From a checkpoint of a small mixture-of-experts model trained on Wikipedia.
Experts: 16 experts in each of 12 layers, 64 SwiGLU neurons an expert, 2 picks a token, a sigmoid router.
Below are experts of layer 4 (counted from 0) of a mixture-of-experts language model. Rows are named gate (a neuron's input weights, with its number), up (a neuron's input weights, with its number), down (a neuron's output weights, with its number) and show model dimensions 0-95. Each number is 50 + 15 x the weight over its row's rms, rounded and kept within 0 to 99.
Before each expert's rows: a language model's description of what the expert responds to; "comes after" lists some tokens at least twice as common just before its tokens as in all text. This comes from a sample of Wikipedia text that the model never trained on. Tokens count by the router's weight.

# expert 6
Single capitals or consonant clusters beginning a word or name, such as P, S, Ch, sp, Bra(vo), K(ISS).
comes after: " the", "-", " and", " a", " of", ":"
gate8:54 25 48 38 34 64 39 29 83 84 66 19 34 26 40 52 30 62 62 59 23 35 70 42 79 38 44 56 38 44 71 34 78 43 47 56 63 65 48 55 41 49 56 44 40 44 39 56 74 29 80 52 73 24 68 49 59 40 37 56 32 81 50 59 56 37 66 51 48 67 61 43 38 47 56 79 55 49 65 42 57 44 39 53 69 51 49 56 62 57 52 68 69 67 35 51
up8:39 63 39 44 41 59 50 60 23 54 63 37 17 28 31 68 28 74 42 46 42 44 51 52 67 48 51 70 38 52 51 39 51 72 45 68 60 64 41 53 39 57 20 48 41 51 30 32 52 32 48 51 19 65 68 41 59 39 31 55 59 43 35 68 58 61 85 27 38 33 80 47 52 59 45 56 67 24 56 06 54 52 60 62 46 66 46 71 38 36 32 45 68 72 37 47
down8:29 55 87 30 53 41 65 47 49 35 36 42 49 59 60 35 78 44 51 48 48 41 45 38 28 50 51 65 54 30 30 42 64 41 71 66 65 51 61 48 65 35 53 59 41 37 89 45 25 64 76 68 50 51 36 29 54 40 63 66 21 61 62 35 29 69 38 59 43 53 31 57 65 61 45 56 41 39 53 99 46 48 30 42 72 55 71 29 59 59 58 47 46 35 65 54
gate9:45 52 46 78 83 14 46 60 34 70 48 38 44 42 47 58 44 37 53 31 36 21 63 26 68 58 54 71 50 65 47 50 70 53 62 55 31 55 42 50 39 62 37 47 66 38 43 58 49 52 55 22 78 35 36 22 44 70 48 44 42 36 49 46 19 44 50 61 68 59 58 50 30 36 68 90 67 50 49 82 37 46 63 27 34 29 26 50 56 61 61 53 41 49 37 60
up9:53 52 55 47 36 57 39 55 38 58 44 52 31 46 46 59 42 70 17 63 54 42 60 40 34 36 32 26 66 56 63 40 55 57 43 63 60 60 64 59 50 45 74 39 71 62 61 43 68 61 20 35 69 75 29 56 49 47 55 60 30 52 35 25 61 59 57 52 66 48 60 64 52 41 89 92 39 61 39 39 23 42 47 20 66 61 37 64 58 81 25 57 45 75 33 39
down9:54 46 46 58 65 64 37 31 31 63 47 53 64 51 67 34 45 40 54 67 53 70 34 39 19 69 48 65 50 25 56 49 48 68 20 29 57 56 69 27 38 41 70 48 43 42 38 27 57 40 29 52 34 38 73 58 39 31 60 45 56 49 22 48 42 31 58 84 58 54 38 51 24 46 45 44 49 42 28 72 66 79 62 40 21 38 73 38 70 55 72 37 72 27 51 42
gate10:60 24 56 54 53 32 71 67 84 51 72 63 34 71 28 44 59 61 45 47 52 58 68 51 47 21 71 47 02 54 71 24 58 46 84 50 32 58 60 24 42 76 67 35 35 64 49 59 77 60 54 46 44 58 62 46 45 77 55 66 39 43 58 60 62 44 46 64 45 76 69 47 38 58 48 68 45 46 32 55 49 62 60 48 36 33 47 58 66 60 44 33 69 51 30 39
up10:59 87 31 61 41 39 44 14 79 45 62 51 26 39 58 40 52 82 29 62 31 40 50 51 55 38 40 55 73 69 51 34 59 59 42 53 30 56 19 32 63 49 46 64 32 30 59 57 45 72 50 38 43 18 36 46 51 43 50 61 61 26 61 44 38 50 37 53 63 79 65 56 63 26 38 55 63 60 15 43 45 43 57 44 63 47 59 46 34 36 71 17 58 54 45 49
down10:48 26 71 64 64 55 38 69 49 49 71 28 58 42 50 50 43 51 46 26 71 68 49 49 44 40 88 57 35 44 65 28 49 34 49 27 76 45 60 45 52 48 76 45 45 55 52 47 46 08 46 92 43 45 58 75 50 52 24 35 65 69 64 26 54 44 53 64 53 67 28 24 41 62 58 78 44 41 40 70 39 43 57 46 34 39 75 33 45 27 45 56 62 48 42 56
gate11:46 49 35 67 70 37 29 34 66 77 51 53 28 90 62 50 30 42 52 62 62 40 44 45 70 50 73 53 41 67 72 51 37 46 52 15 79 60 21 33 47 42 46 45 70 41 34 72 38 72 21 48 40 40 37 41 70 36 50 49 39 55 70 72 22 27 67 60 35 59 64 48 32 45 39 63 39 54 51 46 62 34 35 36 54 39 44 36 62 49 40 59 50 71 59 32
up11:52 51 42 26 61 46 37 52 68 34 65 65 44 41 44 79 43 28 34 37 50 28 35 21 52 69 38 51 28 45 44 71 32 64 42 29 31 45 77 49 26 59 73 33 60 54 18 51 59 56 52 54 61 47 27 74 52 19 45 78 67 48 46 58 51 46 40 48 27 59 43 65 21 34 33 48 59 28 73 39 71 58 48 54 30 33 38 41 46 25 38 49 68 57 55 58
down11:40 32 73 67 68 70 53 56 55 72 40 47 52 56 42 42 68 30 52 69 54 53 38 53 39 59 24 29 75 30 61 41 41 44 50 74 41 62 35 71 41 75 33 56 44 62 69 15 56 38 44 74 33 24 50 34 41 36 34 30 26 52 47 36 50 24 36 55 57 74 40 41 44 26 54 45 35 39 24 34 58 41 70 49 63 56 41 69 36 60 37 17 45 64 34 50
gate12:56 53 47 76 63 57 59 42 35 87 79 48 69 51 84 70 63 86 65 52 35 46 43 25 45 16 49 52 36 63 45 66 65 76 53 53 40 65 58 44 44 35 51 89 60 81 55 58 58 48 48 59 42 48 40 23 56 40 63 32 38 37 55 52 74 74 57 42 56 59 63 59 50 63 68 29 57 66 61 59 59 34 31 35 61 37 45 60 44 52 39 52 26 36 35 52
up12:54 44 56 55 56 64 30 58 62 36 63 73 30 49 58 54 46 41 65 46 63 81 44 43 49 69 34 66 76 47 60 54 63 15 34 16 50 66 60 66 38 53 69 41 38 30 53 59 70 30 61 24 49 66 25 51 73 78 48 51 65 71 42 60 40 65 34 49 41 54 54 64 45 59 69 54 45 49 57 69 45 56 56 62 52 28 72 56 43 97 59 62 23 30 49 64
down12:49 55 26 37 37 38 62 82 43 54 56 36 10 48 85 30 49 23 60 51 37 49 72 51 47 35 33 71 62 65 42 41 35 18 40 53 67 20 47 45 68 68 43 44 44 64 54 69 31 77 64 66 44 50 64 51 47 37 43 46 32 39 43 22 56 22 54 42 62 32 50 29 63 25 39 63 60 54 60 65 54 67 61 54 40 49 53 31 63 55 57 50 79 72 52 42

# expert 14
Sentence-opening pronouns and function words like It, In, he, She, was, also, plus mid-word pieces such as b(at), sc(ar).
comes after: ".", ",", " B", " b", " W", " K"
gate8:45 38 54 42 45 62 57 68 82 63 48 37 46 27 31 65 53 43 18 57 37 40 66 23 66 57 48 48 55 63 47 40 36 49 46 61 71 47 76 63 46 58 07 67 59 24 68 52 56 51 54 49 56 24 60 35 40 59 55 35 33 51 51 62 50 44 58 62 37 62 78 78 46 64 91 79 36 39 69 45 44 56 70 41 56 35 49 72 64 64 48 54 63 66 41 74
up8:36 46 50 35 54 49 49 39 52 25 57 71 40 37 37 49 24 70 65 50 46 49 59 64 58 46 33 69 64 30 67 72 58 37 43 75 31 50 43 48 28 62 37 69 68 53 27 42 71 43 31 56 49 66 61 62 50 64 48 48 67 32 44 63 78 52 74 32 48 42 63 46 40 37 60 58 75 55 36 24 60 50 36 42 66 41 27 83 17 13 23 57 58 44 30 40
down8:32 52 74 49 23 85 48 49 52 41 59 57 27 52 62 43 40 32 44 21 47 60 54 41 44 45 57 41 75 45 28 42 43 43 48 57 24 71 73 29 51 32 77 70 34 44 47 77 33 42 38 48 63 28 41 24 47 51 35 35 39 74 66 42 30 58 41 58 67 44 57 48 65 64 45 60 39 69 64 78 53 38 54 55 45 30 78 48 41 89 38 63 58 55 69 37
gate9:39 45 44 45 51 58 44 33 55 57 28 75 39 59 47 48 51 27 44 61 67 43 61 20 86 27 49 49 77 64 25 51 46 63 39 56 48 23 42 56 52 72 44 67 75 18 75 47 45 39 40 32 56 34 72 65 40 35 39 39 53 44 47 64 26 40 54 55 58 33 61 42 36 48 57 65 36 75 64 60 26 48 21 06 50 37 33 29 60 52 53 52 40 38 54 52
up9:39 82 78 35 35 37 50 72 63 44 33 75 59 56 55 63 44 72 37 60 61 38 49 33 44 53 43 22 49 42 68 46 65 72 45 76 69 48 63 65 32 60 65 34 47 46 36 50 32 64 34 46 44 72 39 40 48 48 55 59 37 66 46 56 50 80 58 65 82 32 33 73 29 43 45 49 55 39 34 27 59 50 53 25 54 34 81 71 78 68 43 61 51 59 27 46
down9:12 65 54 68 63 67 57 14 59 38 64 43 60 63 42 38 18 46 33 88 35 46 52 63 57 65 20 64 32 28 61 36 26 40 48 44 53 37 53 28 52 46 67 52 35 43 50 15 46 34 70 51 36 61 31 52 50 32 75 36 68 41 39 72 60 29 43 59 40 58 42 59 31 35 41 33 47 37 48 56 54 51 45 48 48 48 76 45 60 29 60 35 58 39 33 37
gate10:43 47 57 57 75 42 86 24 87 59 54 44 33 63 74 59 73 49 32 40 58 58 55 42 47 43 54 58 33 54 35 50 43 40 72 34 45 47 54 30 66 46 40 58 23 57 58 68 55 57 55 28 44 48 60 52 26 65 82 48 40 50 52 32 64 48 20 51 52 63 50 45 39 40 61 61 46 49 38 46 64 58 60 19 39 55 72 76 58 57 62 32 99 57 70 56
up10:80 46 59 50 26 53 34 45 61 37 60 49 25 49 55 45 35 63 53 51 38 44 58 99 51 20 42 54 34 26 38 24 68 73 63 56 73 77 24 14 57 60 47 60 47 35 70 47 80 33 58 53 43 42 46 48 47 68 32 73 51 28 61 60 58 40 55 57 75 58 60 59 61 28 53 60 45 40 28 43 48 33 63 42 39 46 51 56 62 63 66 40 34 54 35 59
down10:43 27 50 46 62 57 58 59 52 52 35 46 97 32 39 58 38 43 49 49 59 46 33 35 47 68 68 44 69 69 51 41 51 59 52 43 63 39 44 39 34 46 74 35 71 28 27 49 54 35 53 59 42 41 46 64 26 55 33 28 28 35 41 45 52 70 73 88 71 62 13 46 25 70 79 43 52 62 60 68 50 77 62 55 49 22 60 50 53 34 42 53 69 47 57 45
gate11:16 59 26 46 53 63 85 48 71 74 42 26 48 56 84 25 22 57 42 52 48 57 36 45 78 32 66 47 70 47 30 26 39 41 36 55 47 59 59 33 53 45 66 70 73 27 62 62 52 71 40 36 52 46 25 34 52 53 47 47 47 53 42 60 62 24 54 39 29 60 66 55 39 69 47 36 34 43 56 35 55 62 36 64 62 51 53 17 52 27 27 37 52 43 55 41
up11:66 51 35 26 62 45 32 34 35 55 39 46 41 39 40 71 59 59 26 65 48 28 26 25 58 68 53 59 52 37 54 56 51 48 49 41 36 48 33 55 33 25 85 42 67 58 33 60 40 77 78 48 60 76 35 48 51 53 44 41 25 44 10 51 67 79 28 50 52 41 57 35 43 55 55 74 49 67 65 24 62 57 56 36 53 33 61 44 49 31 42 41 31 43 82 60
down11:60 68 53 47 72 21 51 45 57 56 43 67 36 38 45 58 56 62 61 62 54 67 49 46 64 32 26 17 39 18 56 42 43 50 37 84 42 30 42 58 47 59 30 72 58 56 48 31 72 31 81 54 31 26 45 36 17 54 51 55 35 56 55 55 31 39 51 53 32 50 46 23 42 18 23 53 67 52 50 59 33 65 51 52 75 58 29 48 58 61 64 37 49 69 40 75
gate12:29 52 45 42 58 61 28 55 43 58 58 31 41 48 36 39 27 63 28 46 35 30 71 42 69 49 31 32 64 62 74 61 71 51 72 47 35 87 45 40 69 68 26 78 64 48 68 68 34 47 33 70 56 65 45 47 31 52 72 17 43 48 43 45 68 84 34 53 41 46 33 37 55 39 65 67 33 56 73 46 39 60 80 44 36 32 63 49 58 55 49 34 46 67 46 45
up12:37 69 59 70 43 42 56 61 50 44 63 34 26 45 40 31 52 38 45 35 52 30 52 59 22 32 50 78 41 61 67 34 61 32 32 42 69 43 33 59 50 43 67 31 49 21 45 58 69 46 74 36 61 47 36 37 59 54 42 46 64 70 34 73 54 90 16 59 40 39 67 68 57 66 50 58 41 72 36 53 43 51 38 63 70 43 55 87 74 71 35 50 53 33 44 34
down12:67 63 35 82 85 72 72 68 21 46 69 25 57 44 43 52 61 60 68 67 63 40 57 46 60 40 81 35 57 40 27 69 53 34 56 43 18 24 54 36 49 68 69 57 53 61 56 90 46 63 61 70 54 41 55 40 55 39 45 39 48 49 37 47 42 77 42 52 61 28 59 37 50 45 66 70 43 52 64 40 53 51 83 42 55 40 36 51 47 61 65 24 62 43 62 42

# expert 2
Articles like the and a, plus tokens opening a line or heading: table pipes, list dashes, == headings, The after a heading.
comes after: " |\n", "\n", ".\n\n", " of", "-", "\n\n"
gate8:48 36 61 68 43 61 57 63 44 65 71 43 46 47 45 49 34 38 41 75 40 17 32 67 73 35 45 51 17 41 54 48 53 80 51 99 43 53 67 39 29 54 47 52 39 70 45 70 62 54 58 57 79 56 57 71 39 48 35 38 60 54 60 54 51 46 69 18 46 43 45 74 54 52 43 64 68 39 52 48 64 58 52 22 29 29 45 43 74 53 44 65 65 49 30 46
up8:42 79 39 25 69 46 43 37 46 50 61 49 53 49 54 51 28 32 39 51 44 50 78 57 56 15 63 53 44 59 50 65 73 82 32 47 50 55 40 58 50 82 42 39 67 36 36 45 41 32 44 45 46 58 38 21 31 36 28 36 47 22 48 68 67 79 52 24 39 42 47 58 57 27 64 42 73 40 66 19 69 48 37 36 66 58 71 71 31 69 46 58 50 50 35 57
down8:39 40 45 98 53 46 52 57 62 65 40 46 34 66 38 50 59 66 76 57 49 61 76 36 32 39 49 77 73 49 50 50 66 60 60 55 48 43 46 48 73 31 48 52 33 66 52 48 27 40 73 45 44 28 28 42 46 39 49 44 41 66 94 31 54 73 62 53 43 36 64 74 69 66 45 70 58 46 28 79 45 50 54 54 39 71 63 57 33 69 65 55 33 30 65 39
gate9:34 27 62 56 48 48 64 45 22 43 44 93 40 38 12 78 41 47 37 69 36 46 45 29 82 51 42 73 52 33 51 71 78 58 44 63 42 56 72 51 51 59 49 60 26 28 65 49 56 38 42 52 53 57 60 65 38 51 40 49 45 46 99 65 49 44 62 39 54 42 49 57 45 37 34 77 54 38 69 46 42 41 66 41 49 36 40 22 53 58 59 61 32 56 60 64
up9:55 43 49 42 44 58 49 43 45 36 49 76 51 88 26 62 47 58 58 49 50 38 48 41 48 39 58 69 51 22 28 28 57 50 65 50 40 76 49 56 78 56 88 83 66 49 28 59 54 78 42 48 59 55 47 68 46 42 49 52 45 41 41 46 43 73 48 62 75 67 59 44 46 41 67 73 36 42 43 38 49 52 48 12 21 39 76 68 46 67 40 44 52 38 15 36
down9:42 45 71 68 62 37 68 53 22 48 54 41 61 53 67 33 40 63 49 53 52 74 25 48 36 78 43 70 32 25 54 56 40 52 13 48 55 38 51 67 45 28 51 67 41 37 52 30 56 28 75 43 56 47 53 56 35 31 59 55 44 56 36 40 27 28 51 57 54 67 44 62 46 44 27 24 49 56 82 81 54 53 63 49 66 48 64 53 38 27 93 57 64 52 55 27
gate10:30 53 47 59 65 73 61 48 62 52 62 45 63 52 44 70 79 47 52 71 48 50 35 32 63 73 70 64 34 25 39 49 56 31 51 37 30 37 60 22 55 37 54 59 48 55 54 21 48 27 46 65 21 31 67 49 53 82 80 57 48 69 77 43 48 57 48 55 39 65 78 50 29 30 52 52 53 27 53 40 28 28 48 20 43 59 28 59 70 37 50 58 68 51 64 60
up10:63 61 68 31 43 38 41 16 57 21 60 63 31 65 45 51 34 82 35 71 55 40 55 50 39 51 30 58 59 69 43 62 54 65 67 72 55 79 38 41 77 77 43 65 19 34 45 48 67 54 65 48 47 35 67 33 45 36 47 48 56 66 71 41 53 64 19 50 56 60 59 54 14 33 40 73 62 48 42 39 65 43 70 45 58 50 49 61 73 35 70 51 67 60 47 67
down10:50 36 17 42 26 36 23 27 46 57 25 35 40 32 48 44 37 45 78 22 48 62 63 60 23 28 55 47 33 79 59 61 69 51 61 21 68 43 68 58 42 47 43 50 30 51 28 59 44 19 58 72 37 49 65 60 50 71 68 72 55 37 50 28 46 31 70 50 50 55 43 50 51 33 36 52 64 42 47 74 43 42 56 55 65 52 50 46 60 38 52 30 84 36 63 58
gate11:28 33 56 53 69 56 56 63 33 47 47 24 36 46 63 49 30 49 50 63 62 51 63 47 61 44 56 34 62 43 32 47 37 37 20 50 47 54 37 72 58 45 32 52 45 59 65 52 49 43 39 25 44 55 56 33 38 81 75 27 26 42 61 32 29 26 81 28 78 63 59 48 46 77 79 84 42 51 62 49 35 56 61 25 67 51 40 33 71 24 38 67 55 43 48 44
up11:62 62 38 69 33 46 52 37 25 60 50 52 08 50 49 51 35 28 40 57 55 28 44 45 47 55 57 45 45 35 56 56 70 33 49 36 52 48 37 62 14 44 67 35 59 48 53 63 42 60 65 30 53 51 68 58 28 41 79 63 54 18 57 69 71 51 54 72 30 56 48 65 39 74 40 50 55 37 90 42 60 58 39 59 53 78 46 00 62 44 43 70 54 56 45 47
down11:49 72 49 65 80 50 36 53 36 43 40 27 42 44 66 64 27 45 67 67 33 68 20 50 58 34 32 45 66 28 69 35 46 58 80 58 58 52 34 66 73 54 30 53 51 43 67 28 93 63 58 59 49 32 42 39 39 53 41 62 45 48 32 52 35 42 35 52 55 53 55 44 62 25 67 36 73 40 32 62 66 66 55 41 70 47 24 62 61 42 55 12 33 64 46 43
gate12:30 69 37 42 46 54 45 31 30 64 73 51 61 56 41 85 61 43 31 48 31 34 58 33 76 42 69 66 60 49 79 56 67 66 25 53 57 41 36 47 60 27 50 58 33 41 49 74 57 78 57 46 47 64 50 50 33 20 54 36 46 23 45 52 56 49 50 75 43 39 43 48 65 31 48 32 47 92 44 59 48 23 85 54 65 33 47 50 59 44 48 44 36 43 53 77
up12:39 48 53 48 62 31 26 68 77 61 56 48 59 36 49 31 27 48 40 52 49 49 37 46 51 38 44 28 51 44 22 47 32 39 55 66 23 55 18 57 49 54 61 38 54 40 69 10 60 30 55 41 55 43 24 61 50 56 49 48 73 79 33 70 70 32 30 31 38 90 57 61 65 70 67 36 50 33 46 58 62 54 36 36 63 70 56 84 48 48 36 50 39 39 44 43
down12:60 39 66 35 42 44 26 62 51 40 77 35 36 53 54 11 59 34 37 40 50 54 45 22 62 70 33 35 31 48 35 50 30 32 55 55 55 42 63 42 33 40 29 69 35 52 63 58 74 26 69 60 59 39 38 68 60 33 27 38 51 59 57 68 25 57 58 30 45 43 52 65 54 36 57 46 39 54 38 83 67 69 25 17 45 34 30 63 73 33 55 38 66 54 45 42

# expert 7
Quantity and ordering words after the, a or of, such as first, other, all, only, New, plus number endings like 4th.
comes after: " the", " a", " of", " to", " and", " his"
gate8:71 53 63 49 39 40 44 59 57 64 57 58 45 19 45 47 89 38 58 56 21 46 60 46 58 38 57 71 28 33 32 57 45 49 72 65 63 79 65 36 44 56 27 68 44 62 33 76 69 70 40 52 62 05 40 68 21 64 17 59 54 59 62 54 43 35 74 59 41 46 47 40 63 67 65 69 41 37 52 61 40 63 55 33 42 41 64 59 33 66 54 39 57 39 49 58
up8:49 37 41 37 72 41 00 49 51 71 56 42 26 38 58 42 29 43 44 47 64 60 65 38 73 20 49 39 51 69 82 41 62 59 85 54 44 56 40 53 60 68 50 53 32 61 47 29 48 48 46 35 44 84 48 43 47 37 47 27 65 39 29 39 79 56 43 39 51 35 43 65 46 66 71 58 42 54 36 44 49 27 68 73 68 45 67 44 29 45 34 41 43 42 25 48
down8:30 55 53 62 53 65 46 52 59 52 55 30 82 74 46 47 82 87 61 56 45 49 75 59 61 51 15 68 59 44 38 45 52 48 64 67 40 61 57 37 21 82 65 64 45 23 54 49 52 45 56 40 39 32 47 29 47 24 60 54 21 50 55 65 73 80 51 39 42 56 68 61 54 47 69 37 49 43 36 58 67 64 32 46 51 33 56 66 57 66 37 29 73 36 68 46
gate9:49 32 22 43 51 54 48 28 50 85 41 56 48 57 37 64 67 23 57 45 42 61 80 24 87 37 70 42 30 36 45 61 54 22 44 34 45 53 52 14 30 39 43 50 43 44 52 41 55 43 46 32 76 46 58 51 39 45 33 46 69 34 45 71 68 53 68 43 56 44 64 62 52 43 51 52 45 60 39 76 38 33 73 13 32 42 31 44 40 46 56 73 47 76 45 47
up9:59 35 44 15 27 50 33 72 27 54 13 62 60 77 23 59 64 49 33 75 25 67 38 30 48 70 47 49 73 44 61 32 73 44 72 59 21 49 60 42 48 77 44 50 56 66 53 36 57 46 37 42 61 60 50 61 56 44 33 47 50 27 49 49 49 53 75 46 74 39 58 52 37 59 81 74 58 39 52 47 37 41 54 25 45 56 47 44 41 77 37 43 61 57 37 29
down9:39 47 30 53 39 51 55 50 27 49 44 55 38 75 46 56 33 52 73 44 65 39 33 41 87 57 47 67 50 46 44 75 51 38 30 45 57 29 64 61 33 29 73 46 40 42 18 36 42 53 60 56 56 49 62 42 48 35 74 40 59 38 44 53 93 32 26 62 53 67 57 20 32 44 34 19 34 63 79 59 68 61 61 56 31 56 71 44 33 48 76 52 62 37 41 50
gate10:68 54 69 56 49 41 42 31 75 55 55 28 21 41 60 43 47 47 45 49 51 73 62 33 92 32 50 68 43 56 42 12 60 35 65 29 44 48 57 00 73 51 50 48 46 29 36 45 32 62 53 43 88 54 33 41 61 80 44 54 68 34 78 40 67 41 43 31 53 50 33 47 38 73 66 44 46 57 59 62 38 39 39 45 54 41 44 63 51 49 42 46 47 57 50 49
up10:47 69 45 35 37 65 24 62 69 69 34 54 18 56 61 52 45 55 03 50 30 60 41 52 32 41 53 74 65 56 34 54 71 63 67 56 47 59 41 20 77 69 16 60 29 50 51 37 79 45 66 41 78 30 48 50 52 43 53 66 58 62 64 58 57 48 49 51 60 39 31 13 43 56 42 56 48 31 38 40 32 56 62 39 55 53 70 42 55 54 72 44 38 27 52 58
down10:55 27 54 64 60 46 44 60 42 60 22 67 67 36 51 63 51 63 52 30 58 59 39 32 38 54 47 53 52 52 32 44 54 38 56 05 80 51 70 78 40 44 38 62 33 39 69 40 30 05 55 63 31 47 59 68 40 57 20 45 53 50 32 18 39 33 50 76 44 52 62 41 35 53 81 63 55 29 67 49 46 65 46 57 47 53 59 50 72 47 61 53 66 25 63 49
gate11:43 73 63 42 76 36 37 59 48 50 63 35 46 69 63 65 30 45 48 78 45 38 36 42 72 31 54 61 39 47 37 58 74 36 39 48 51 61 51 07 68 65 54 44 60 65 62 57 48 47 34 56 69 44 19 32 22 42 40 60 56 40 62 55 52 34 69 64 77 62 53 66 10 58 57 75 79 66 36 51 74 46 63 50 50 42 42 39 68 22 43 42 41 48 41 35
up11:44 66 57 38 56 52 49 55 46 28 59 69 52 57 44 83 57 48 51 40 36 19 63 51 74 40 33 57 59 52 46 48 29 19 47 64 28 53 40 46 42 54 87 27 51 59 43 77 46 55 34 47 67 74 36 56 40 43 39 50 29 38 37 43 72 36 45 46 41 34 44 74 46 67 52 65 65 28 76 35 76 37 65 40 60 59 66 13 46 22 53 57 29 32 32 43
down11:53 57 51 37 65 23 41 31 66 36 51 35 74 28 41 47 25 59 51 58 59 50 62 58 57 44 34 75 40 26 46 52 56 59 61 48 55 59 56 83 48 53 44 71 62 36 63 04 59 60 79 62 48 67 50 57 53 32 48 55 41 54 54 50 85 42 11 56 16 54 34 28 59 15 58 75 47 53 32 44 69 54 45 36 55 56 28 58 40 57 51 51 42 44 49 61
gate12:45 58 61 24 62 47 41 49 35 61 72 59 42 53 11 41 58 57 54 60 12 51 71 29 53 48 43 52 63 71 52 64 57 56 40 49 34 46 67 27 35 47 30 65 25 31 60 63 26 57 62 72 41 52 26 47 40 66 30 36 46 24 59 49 43 29 58 50 53 61 42 55 28 82 55 46 61 65 22 41 56 46 61 51 44 48 37 45 67 40 07 48 75 36 68 42
up12:34 56 36 47 54 52 41 73 57 43 87 60 17 37 60 57 26 26 42 45 41 59 23 55 50 35 54 82 62 48 47 24 65 48 56 11 53 53 32 67 58 59 38 42 47 43 51 59 65 67 49 48 63 69 54 39 67 60 56 48 29 81 56 70 67 59 45 54 42 40 57 34 67 61 36 60 43 31 38 46 69 27 18 60 34 24 60 32 52 68 57 48 23 46 63 53
down12:46 68 31 56 35 49 60 51 49 56 45 37 48 49 66 23 46 66 72 48 43 48 64 41 67 48 58 43 69 18 25 69 30 34 51 51 60 39 48 56 31 50 32 56 58 60 29 62 46 36 62 41 52 60 38 23 62 37 33 56 62 26 29 50 55 46 53 36 82 16 46 58 31 33 76 43 81 51 62 70 66 32 36 59 34 24 36 33 84 54 45 59 70 47 71 41